Experts of a small language model: 2 picks a token.
Below are experts of layer 4 (counted from 0) of a mixture-of-experts language model. Rows are named router (the router's row for the expert), gate (a neuron's input weights, with its number), up (a neuron's input weights, with its number) and show model dimensions 0-63. Each number is 128 + 24 x the weight over its row's rms, rounded and kept within 0 to 255. Numbers have three digits each.
Before each expert's rows: a language model's description of what the expert responds to. This comes from a sample of Wikipedia text that the model never trained on.

# expert 4
It responds to: Commas after introductory phrases and words early in a clause, such as local, national, elected, This, and college in "American college football".
router:150157108160104095163137158138142156126100107140121158160143142099140161091136101107097171146142140112169159137132112160146113145159135156125088140102106106154099102093099102112100151156167172
gate7:114145098155122085148136160129174145094096113142124171134156095140118098110128096099137121121127121082158138107100084072135172125144134151142104137138123107102150105112150099144094131167109120
up7:113134124113090105144104119139136179132089135109080113114200138090143108143126152107113155167077100088135123127088121108139095117106165092130141123120142130137111137135188133151132110160144102
gate8:099135084085137110145169084157129164109107086135108172115107131134120150119108149131143143125110119127125106120106120127154141116093127145147096136095127140160116163104150134113123138106146169
up8:147117140146156137131104143115097149176146130159120133154159112132127130150094123120116089126187180162142062146119117054106118126105128142167100144122153115118129143113128088149119107118147185
gate9:101131159097136134171109099106120130116146124088090159149138137161111187122131114127141138094119080140103131102129133145136115162158134136130086101132133099175142108128098134110142101137172107
up9:138105126120100105108159092147067096131050128137131139138133155124092097187126125121152117149111106118165156121129141102122141138094143111141110152105175121165135147125108169167113105160143098
gate10:128099145132129119122134149161121163112108143100122120206175152127137119135131135147149155151117137124116171164136134094094145113152141156118078148091145131141130198160095130140130116105165076
up10:093114104156062121110137143137126122127130155154142139109140143094125116144140130122121157108108125105168112143145119084144151128135118088113098120129101109143119105135160085157155143125100105
gate11:114145125132148122127148175133146100157133145102060163146154113127083137123166143128133132134093049126067130145113104142126136119138127089156125135126111115139124121097136139115104126131092155
up11:130138115143153085099136182135125140114156155134158083115166143155126107106144129100152148120093143112115127172153155135158142097157165155142118115127135143109145150121163107156154124141139127
gate12:123116122135133138140141146144093114127126126128140084143139129127126151088171117125145116139146134150072171099183171123110147089086182157132119109134134098140127089099120112132163144144130132
up12:158095137084152178146108159127135168131096142123093161132097108147113169110170094102121093105152129098164097095170103147131089175162110099109128111129143135115133133095144172094159086146141126
gate13:129093123096150100106142137096132160138128157125138145155170105109128125140090144114181112136161094114141130109138126104140104127143150124130139095134111166179154081127172181100110126144126119
up13:125108114111170133092088143139159087101127101133099155160134197128090113136139075156170102153160134116139098150126103117128138125108114112152130104125160119116095132108166117082121125173123141

# expert 42
It responds to: Subscript markers _{ in LaTeX formulas, pipes and spaces between numbers in tables, and capital initial letters like B, O.
router:142153103161097100168139152123146159123099103134128159155154150093147157096150100102105161153136138086147155155139110112160116122155149164143098143096106096150114095099105122113106143139154170
gate8:122165129101098146137136144111170171149165125158083126132159149131146144086121102138123147132129108181150148127087125107129095097121124131160146175114101143160127112131124130136063107117154144
up8:123160177145115111119116152129125139122113162119154110164147129125099149152090126104097147138157132112091104135112171113130162143162130126085141161121112140125118155163144095127163122143133093
gate9:146104130127137129177172127160141135089122147158134155145126149123165114111174152107135175162163121114121157137062104141147108110119179145139139130126114122151155091170156138121160145121111150
up9:115150126123143165123172143169179170151164142160124152133135131137139100111131101127145110147143123143124127115127163122133105139084120104173088086114114152132134145161132102144157090132138148
gate10:129092133144115105147112111139107140097129128159098139156108171146164135115113112138142119093134054132118115132098120143185091126141102148087138143107134140139119151128124150101145137154109117
up10:134085099131130098119097117129145123132132174109119149100131140180145132163108112096148128125135111103142109149142092136153108176131136065188167146131135136120121132141124184116097119109105141
gate11:120152087167079080139159107130148172152117154110148115116115074148122132148138116122156092142175111132141099106099133108170073123153153131127145127072090135123119121163108152087131148087146149
up11:117161161152099158156136155137147130131099106134126135131183138107121098154102123159116176139120130142179087077122113134120122085124127130115159151171151126122130111076124091101126103139135135
gate12:161129155112116108138106108168121099093083129163109102181131169075129143132089105154110120125127146091100137160122130123162144165137159114114154117119119117117140104120126121103115133136123154
up12:123086111104111131145121108158159115065117064124147130158134152116131135135119156161090125082138160096155100103117107083095147148129098093138156164111126114090129122127079112100107139127141146
gate13:109136089135146161146139151116130160120124144125095162153152142152137127129124146085168159137108079083147110113135126141114114177206141110148140102111129132140107100124157147144145120150081170
up13:134125119157068100134136141128102180146120123135143151140134150129167150101146167086139159114099130102108134125134149128132200096117165116168114139136155122104152190148107114121148117096095139
gate14:159172135109117111160146147135156136103151114114158162114127194100118112158155120121151150125117153116141121177154133136109145085158110152175111121118147107103152113144118151135098132156108160
up14:128206166128105151131149100134114106121139126144180091103094150096133148168152104098152149152137142102159132161103141143096118142127120147110152112154130125126130149132147132122142106149151117

# expert 18
It responds to: Commas after dates and clauses in prose, and hyphenated name pieces like -N in Oder-Neisse and al-Numan, plus .S in U.S.
router:152150101153103103163142157109153144120103111153140163162149146091139160100147093107122159151124129094154164128134115112152119097165126160136093136094111094151110104096096120115101146142148160
gate0:141115115111126110155161124130189124101136106143124109130185108111104106081179127099154116114132164122122155169109101149147102143135114133108148127092148106134120144167109068145108121147142121
up0:131157106167116144081132156094178105133128142116151120137120134124173128133120126100092136145172160110121146116120176141092116135160136129096116129107119145108133097117137117105135165104108153
gate1:186146121140108108164132101115126125090077123084148124126141132138107174171121139113150115152098104098136118104139120146151124125109146132092101110111163097146093127102154199150108129137117142
up1:145073106162151137121135124111102138136127141112148120173154123154146140147103118143123112090126154154127101132166112129134134129132119119116126155157138125124108100138145108144149151112178146
gate2:136107120141138153134146128147167178120133122154125146154136128140179164141138108097119147129093127094167105092106094117114105175101134096160119178086074110132133125097133145172168112142142119
up2:123145130132138135145137161135110143095144156119127133128144100097145101111177123135147121090158093155140127124114134139134141139139133139103148088132187150110081109131148165074115146142144142
gate3:174151132154137157145115160096119146165131146143093179180104130087130136096141116087138097137109142105133166080144124102097113119144144126107163130099118134089132117143156111106121140138154071
up3:115186160125104132177116151152140124119124134164083100073116130116125139133097112122110180106118144143142147103145096159121109111123130119136123201116120111117144095117130096138131105122105105
gate4:158165143135077139149136079087154128129127165126134152115143153111116162147121088133126118107146118147098117116130122149138158168142181187149137128104127104139085138149160127142138132096111117
up4:150099161179150146146117138100113091105128130140132134129150165090122151122128090153164134135127112100118132134145152159121152158136115121135160120117148126137112135150138136098105110124134122
gate5:130144163123136128146135141117098147151145154128115174126141123076173129100145181112131127181111153127140167142124099188140150110116102149094127115107106111142157135157137111112106114114119142
up5:106135151165123111131083112163113096111084115127110164129104121119062114150164149134112152158099132112129149131105133130093089137147204142110100153154120103117118116148092121113151121163139118
gate6:129123148135084123124179139140131127086176145104162130134129114127110148107149149099129130149125129136106138091122124121162183149155102156162139170119130170156085111140160112129079104132180153
up6:144128163132127086107082135163137175158151126110080160135181157163161176118134182136145147130109123157114117130114120146108059093159128127130091159130133111127159100156130133124110105143123102